From a checkpoint of a small mixture-of-experts model trained on Wikipedia.
Experts: 32 experts in each of 13 layers, 64 clamped SwiGLU neurons an expert, 2 picks a token, a softmax router, a shared expert of 128 neurons.
Below are experts of layer 3 (counted from 0) of a mixture-of-experts language model. Rows are named router (the router's row for the expert), down (a neuron's output weights, with its number) and show model dimensions 0-255. Each number is 200 + 40 x the weight over its row's rms, rounded and kept within 0 to 999.
After each expert's rows: a language model's description of what the expert responds to; "comes before" lists some tokens at least twice as common just after its tokens as in all text. This comes from a sample of Wikipedia text that the model never trained on. Tokens count by the router's weight.

# expert 17
router,254,144,187,173,220,256,155,276,180,189,191,221,275,248,239,211,186,98,240,209,135,147,146,218,243,224,284,243,211,205,207,180,108,179,242,216,159,200,182,143,113,162,202,190,149,249,172,255,158,84,194,146,222,221,156,224,266,184,219,271,172,130,153,213,234,206,183,203,231,202,209,139,211,239,204,201,183,228,227,178,184,206,220,143,178,212,177,175,232,178,202,171,205,189,188,181,180,313,203,241,250,188,258,158,204,226,243,179,189,172,198,215,171,217,276,211,197,211,234,204,210,176,158,215,146,185,169,212,188,242,252,223,218,205,159,203,236,244,222,194,145,117,192,214,242,266,238,263,219,225,222,235,157,197,176,205,246,246,189,214,246,146,160,165,219,130,173,147,233,181,222,139,156,204,176,250,173,150,129,206,203,228,244,188,122,176,260,218,223,226,280,188,141,201,209,210,157,193,206,292,202,302,263,233,242,132,156,200,172,182,159,220,251,247,127,216,208,206,184,142,174,174,188,207,137,200,212,139,201,146,253,248,226,196,180,169,197,205,212,236,280,281,198,119,209,200,135,191,210,188,104,230,231,196,182,177
down1,187,199,195,117,202,193,157,139,263,161,140,165,204,167,256,124,204,231,81,227,197,266,219,145,265,262,167,249,201,195,183,201,174,244,231,184,184,246,233,257,213,254,191,161,236,190,197,199,253,155,242,257,207,189,293,204,161,150,231,172,280,187,191,118,226,177,217,172,151,174,188,173,298,187,152,176,167,235,228,201,222,124,149,183,229,201,226,257,203,141,172,180,199,164,199,169,221,213,270,243,162,227,177,204,254,145,150,179,213,185,169,192,164,160,193,187,216,129,187,215,227,207,156,182,144,136,233,50,222,182,231,219,167,185,180,202,165,191,157,228,129,258,149,161,243,38,193,164,241,148,234,173,202,227,195,308,166,235,226,208,171,299,275,254,186,206,186,280,179,169,208,190,236,181,214,240,252,223,194,198,175,180,206,216,134,145,241,151,239,216,241,243,146,182,214,269,231,189,209,185,243,243,169,207,221,208,217,239,206,236,227,174,174,205,260,193,187,243,204,223,179,186,224,199,192,230,184,179,254,225,173,187,221,170,220,207,170,182,153,204,176,185,249,192,194,220,173,257,222,161,219,259,226,253,224,181
Prepositions and verb stems. Prepositions like on, as, under after was or be, and middle or end pieces of verbs and adjectives such as rustic, crush, consecrated.
comes before: " to", " the", " a", " by", " in", "ly"

# expert 7
router,218,145,168,189,169,217,202,209,230,197,175,218,214,252,271,179,223,195,244,177,161,190,179,191,210,251,178,270,177,188,198,171,184,198,213,230,160,200,174,184,186,177,216,218,191,277,233,238,169,186,202,172,203,255,177,251,148,136,196,221,115,192,172,218,212,132,150,182,216,117,235,170,170,222,150,257,217,165,246,262,209,152,216,143,195,136,216,182,213,200,221,218,236,199,199,208,209,238,254,284,237,201,209,207,183,229,213,141,176,231,187,241,232,144,243,247,183,172,253,201,207,216,130,138,131,115,177,291,180,245,188,173,253,147,191,182,249,283,207,215,168,198,220,189,155,227,216,211,258,227,181,205,185,265,187,171,221,190,162,343,188,140,138,194,195,187,182,222,244,178,237,143,124,166,214,224,131,243,157,189,293,279,278,215,181,199,269,235,191,283,254,191,162,286,170,244,198,150,171,211,238,177,232,231,236,160,187,182,179,152,205,207,257,238,193,177,242,165,112,190,153,156,245,176,254,254,292,162,187,126,208,264,186,162,198,157,191,177,237,169,216,214,221,133,188,230,165,162,199,144,115,203,267,168,183,144
down0,185,150,162,223,143,206,188,220,182,143,173,185,188,211,213,306,214,276,142,165,202,246,137,168,118,207,171,175,212,206,171,180,209,213,206,198,214,203,149,201,183,166,235,180,217,184,247,232,175,174,156,144,295,149,257,207,175,234,213,205,115,173,187,206,280,156,198,153,238,226,184,180,192,183,199,237,198,266,231,187,212,208,197,184,237,133,245,270,244,177,236,239,174,196,198,155,276,220,218,225,258,197,198,235,278,124,318,227,250,164,184,201,202,198,221,260,288,181,184,206,134,197,272,230,181,262,203,167,292,251,158,240,222,228,154,168,183,172,136,173,212,117,174,200,188,148,215,203,154,150,204,177,262,189,233,244,238,270,145,226,227,134,144,217,302,149,180,199,221,173,174,177,197,189,252,181,215,267,188,150,199,236,255,202,176,214,245,139,169,187,137,89,221,206,198,246,230,204,231,107,138,181,165,207,159,210,135,205,217,247,186,248,193,154,237,182,166,188,240,199,202,241,186,183,207,177,228,206,198,214,250,191,167,224,216,203,169,165,156,177,177,229,248,142,179,292,211,215,287,123,217,178,211,186,233,154
Main verbs after subjects. Main verbs and auxiliaries right after the subject noun or pronoun, such as has, have, had, finds, used, and also with.
comes before: " the", " to", " a", " in", " been", " that"

# expert 16
router,252,129,208,236,110,233,176,236,189,252,239,223,278,232,215,127,186,181,201,181,140,248,227,198,221,229,246,263,113,252,185,130,152,157,226,233,149,229,189,149,230,174,225,204,145,232,243,255,175,205,190,120,290,252,156,211,187,156,198,197,153,177,146,164,200,192,222,179,242,164,198,215,238,225,118,241,173,195,278,269,207,148,254,199,120,170,185,198,207,188,210,218,166,212,211,211,208,265,227,256,247,204,223,190,173,245,195,150,176,145,197,208,177,158,280,191,182,204,204,210,191,132,184,116,146,212,186,204,188,260,212,177,245,218,172,100,236,259,168,190,172,193,194,139,288,243,204,214,223,227,253,226,139,186,121,240,216,214,153,233,244,151,159,165,158,174,185,212,210,214,193,123,200,147,231,239,177,218,173,137,245,259,235,241,201,214,241,233,214,198,216,198,179,212,134,241,169,194,159,215,205,256,240,204,144,164,208,211,172,246,142,267,245,229,139,251,151,221,198,184,104,185,276,286,229,225,196,174,211,168,243,228,227,213,179,174,178,191,269,162,226,263,159,149,245,273,174,206,203,172,177,161,201,124,216,175
down1,257,239,203,227,247,140,177,182,252,217,145,261,207,173,182,189,210,154,131,219,199,181,208,168,204,157,208,176,191,239,224,148,146,141,231,258,192,216,225,235,231,206,158,140,228,227,138,240,173,273,223,193,178,207,287,260,189,178,229,226,162,184,211,164,180,192,262,229,255,159,185,187,167,263,175,179,204,198,199,172,264,200,194,311,104,304,181,189,199,149,175,184,176,192,270,267,251,282,166,187,153,215,191,234,163,183,196,172,160,224,190,222,193,227,156,178,220,224,193,254,254,156,205,202,277,254,268,185,197,124,238,218,189,211,150,208,199,174,208,135,245,176,181,198,163,57,185,172,190,206,112,228,213,259,261,251,210,202,144,173,155,210,187,136,195,219,136,171,211,269,235,148,243,211,130,201,225,187,233,209,217,171,158,177,223,179,172,229,217,140,210,250,241,203,192,143,207,134,154,167,185,127,277,251,168,168,190,216,210,163,221,274,137,139,212,216,206,243,245,206,233,182,250,247,284,199,116,160,182,159,214,171,179,211,224,264,223,196,179,200,224,209,203,259,180,144,184,244,217,184,201,206,254,208,107,206
Line breaks and headings. Line breaks and = heading markers that end a title, paragraph, table row or list item, like the break before == Personal life ==.
comes before: "=", "-", "|", "The", "\n\n", "In"

# expert 27
router,279,146,154,215,158,243,181,230,301,216,249,225,213,213,230,116,159,185,242,200,175,164,181,252,251,206,264,218,170,245,173,196,174,190,150,217,179,243,219,151,153,187,159,188,155,232,201,245,192,176,145,171,236,196,145,223,137,211,178,252,155,145,123,182,231,143,150,168,207,225,215,150,250,179,156,236,118,178,237,251,155,159,196,188,219,223,237,180,162,170,244,179,176,152,220,230,239,224,227,259,209,194,206,188,214,223,202,214,173,135,240,261,167,167,226,249,195,256,210,170,281,182,237,145,160,221,174,225,152,234,175,187,272,124,218,168,224,229,239,248,163,152,239,129,258,305,222,195,256,251,239,181,95,234,194,237,195,155,130,263,239,216,131,177,166,174,181,206,219,139,244,138,104,172,210,196,206,225,156,185,226,256,241,237,203,214,253,209,152,185,212,188,65,200,154,222,199,208,172,205,234,201,274,207,221,212,196,217,129,185,182,245,234,211,166,227,189,191,161,199,150,157,193,229,215,268,235,170,194,114,210,276,273,186,157,187,192,170,229,133,250,229,193,141,157,206,206,217,208,184,168,177,209,194,156,148
down1,200,175,205,170,160,250,149,162,229,175,103,180,137,258,254,223,196,229,202,249,278,146,235,208,192,266,254,220,227,258,297,195,213,247,183,154,270,155,169,185,159,174,174,244,186,210,188,173,175,215,185,278,213,225,260,233,166,234,193,186,197,189,171,201,156,262,255,233,133,226,239,262,217,207,161,170,207,279,206,172,118,182,192,227,219,207,238,232,152,127,212,187,219,168,268,124,206,216,241,172,82,162,127,230,149,177,162,234,165,212,219,185,195,217,262,202,239,211,231,199,240,137,140,201,201,148,152,84,241,159,226,243,199,191,185,213,333,205,149,167,208,181,273,222,187,195,193,238,160,207,209,167,189,260,144,126,242,246,183,221,209,199,257,204,193,178,148,190,220,188,186,164,286,171,202,121,252,149,210,224,238,162,187,236,182,254,171,116,234,209,219,183,103,155,138,187,239,201,218,201,181,194,171,173,138,254,182,228,191,117,231,217,168,211,173,189,226,194,211,172,194,265,204,177,156,233,211,204,188,202,166,178,212,239,224,219,187,212,267,191,227,275,173,243,178,215,165,223,229,188,142,253,250,208,186,231
Numbers in stats. Standalone numbers in sports tables, scores, points totals and years, such as 2, 17, 22, 2013.
comes before: " |", "–", ".", ",", ")", ";"

# expert 15
router,204,133,188,197,130,252,203,203,216,274,162,275,230,328,224,160,188,192,221,208,197,255,172,228,311,228,220,298,181,268,133,161,172,119,212,251,159,251,173,178,166,133,174,215,176,224,200,227,175,157,204,210,195,213,130,183,218,138,206,230,188,179,117,240,198,157,159,162,266,157,215,187,227,226,172,224,213,213,239,263,171,184,270,162,221,197,205,138,171,139,236,189,216,158,205,216,247,199,196,230,207,212,191,189,202,272,187,163,242,147,170,263,161,145,191,181,150,273,235,142,247,123,214,123,210,192,169,198,194,284,188,152,207,151,207,215,251,199,255,230,224,181,191,143,177,254,205,298,228,196,241,145,158,208,164,210,233,139,161,253,236,138,130,173,170,214,208,226,207,189,229,176,187,150,235,198,172,202,140,153,242,190,263,167,178,189,251,236,217,237,277,162,151,205,172,199,176,185,206,218,222,249,238,217,189,207,198,242,185,205,174,224,307,264,174,241,164,173,218,139,180,215,271,273,188,239,178,150,184,162,246,241,240,156,171,171,180,213,227,187,205,227,196,139,258,186,176,259,242,203,151,194,215,176,155,134
down1,184,247,153,140,197,212,153,221,237,226,144,137,237,207,234,204,269,146,168,162,256,222,165,205,233,216,175,212,225,213,201,176,288,164,141,173,203,136,164,253,233,204,138,199,181,212,208,198,225,175,212,176,169,148,215,281,230,175,142,243,171,109,211,198,216,221,175,221,289,169,237,200,227,163,190,131,174,149,183,257,222,211,184,169,206,163,249,194,154,213,127,203,152,220,203,237,160,198,144,125,217,205,150,264,260,140,187,192,178,168,154,196,223,208,121,183,186,222,208,204,176,255,117,231,255,230,220,191,266,182,158,200,241,193,182,115,238,205,158,307,245,160,279,229,219,43,210,267,208,152,207,210,211,206,190,141,248,188,221,185,187,270,230,247,250,265,159,221,240,208,169,124,158,209,162,178,270,282,191,198,283,176,156,176,189,213,202,212,192,226,229,240,156,228,255,201,202,199,234,193,220,205,217,218,218,264,201,176,195,194,248,159,253,203,227,184,169,180,182,263,197,251,222,254,164,247,133,173,227,201,215,144,185,204,240,175,126,220,165,155,99,193,257,168,209,228,246,198,215,223,226,133,173,241,192,210
Parentheses, months, years. Opening parentheses after dates or names, month names in dates, and years or closing marks in tables and infoboxes.
comes before: "\n", ",", "19", "  ", ")", "born"

# expert 19
router,233,119,146,227,138,181,203,238,240,308,161,224,209,211,265,179,179,134,209,171,158,179,246,180,191,259,238,218,150,211,168,204,191,116,195,195,170,241,205,185,153,108,164,241,157,213,222,240,176,119,208,187,203,211,196,253,222,218,214,229,154,130,227,222,217,176,159,235,210,187,242,215,290,259,97,219,138,174,216,213,159,136,246,170,217,189,199,160,195,192,189,188,164,215,233,132,202,216,210,243,261,226,210,154,212,235,266,197,162,200,216,226,171,168,220,221,178,231,228,167,256,205,140,187,137,185,205,252,159,183,151,146,224,195,133,208,286,245,254,209,141,144,214,130,235,222,220,220,231,191,236,199,130,218,180,246,233,214,177,286,246,141,173,160,133,163,180,192,255,165,215,124,199,173,256,244,186,259,175,135,292,252,225,233,179,232,275,217,185,208,230,213,190,200,104,231,188,228,174,186,172,266,270,245,221,119,252,183,180,234,163,185,266,229,228,230,187,207,149,209,191,133,239,262,229,232,251,180,162,156,192,247,216,119,189,177,157,146,202,187,202,228,152,109,211,197,186,185,218,154,174,188,190,179,212,165
down0,174,217,224,247,273,221,143,198,240,240,219,161,244,215,146,212,227,174,174,187,225,128,173,252,147,163,218,206,233,193,200,214,174,179,228,198,125,166,158,228,195,180,247,243,153,188,196,253,220,219,197,172,148,224,199,204,238,215,240,170,195,207,198,244,165,152,168,186,171,195,215,328,132,224,195,218,126,242,226,180,221,210,165,290,201,196,306,165,158,176,214,202,232,243,199,196,212,190,175,208,172,218,212,138,120,177,173,183,194,292,238,229,191,172,142,282,158,159,149,166,202,241,271,202,173,230,234,172,205,133,245,256,197,209,221,138,136,160,193,149,204,220,220,201,229,210,187,185,113,209,227,224,181,255,258,203,194,228,225,267,259,158,156,175,199,173,226,166,216,225,194,265,212,208,146,222,250,162,124,198,221,244,169,275,155,245,150,175,248,198,195,241,133,127,258,242,219,194,189,248,173,193,117,198,117,230,249,139,218,212,243,232,234,299,185,218,214,272,275,175,256,160,143,87,201,198,220,190,235,183,130,202,213,227,179,148,259,222,139,197,201,196,207,168,146,216,177,213,144,161,146,168,262,226,158,214
Clause-ending punctuation. Periods and commas closing sentences or clauses in running prose, plus conjunctions like but, because, although that begin the next clause.
comes before: "\n\n", " The", " He", " In", " and", " It"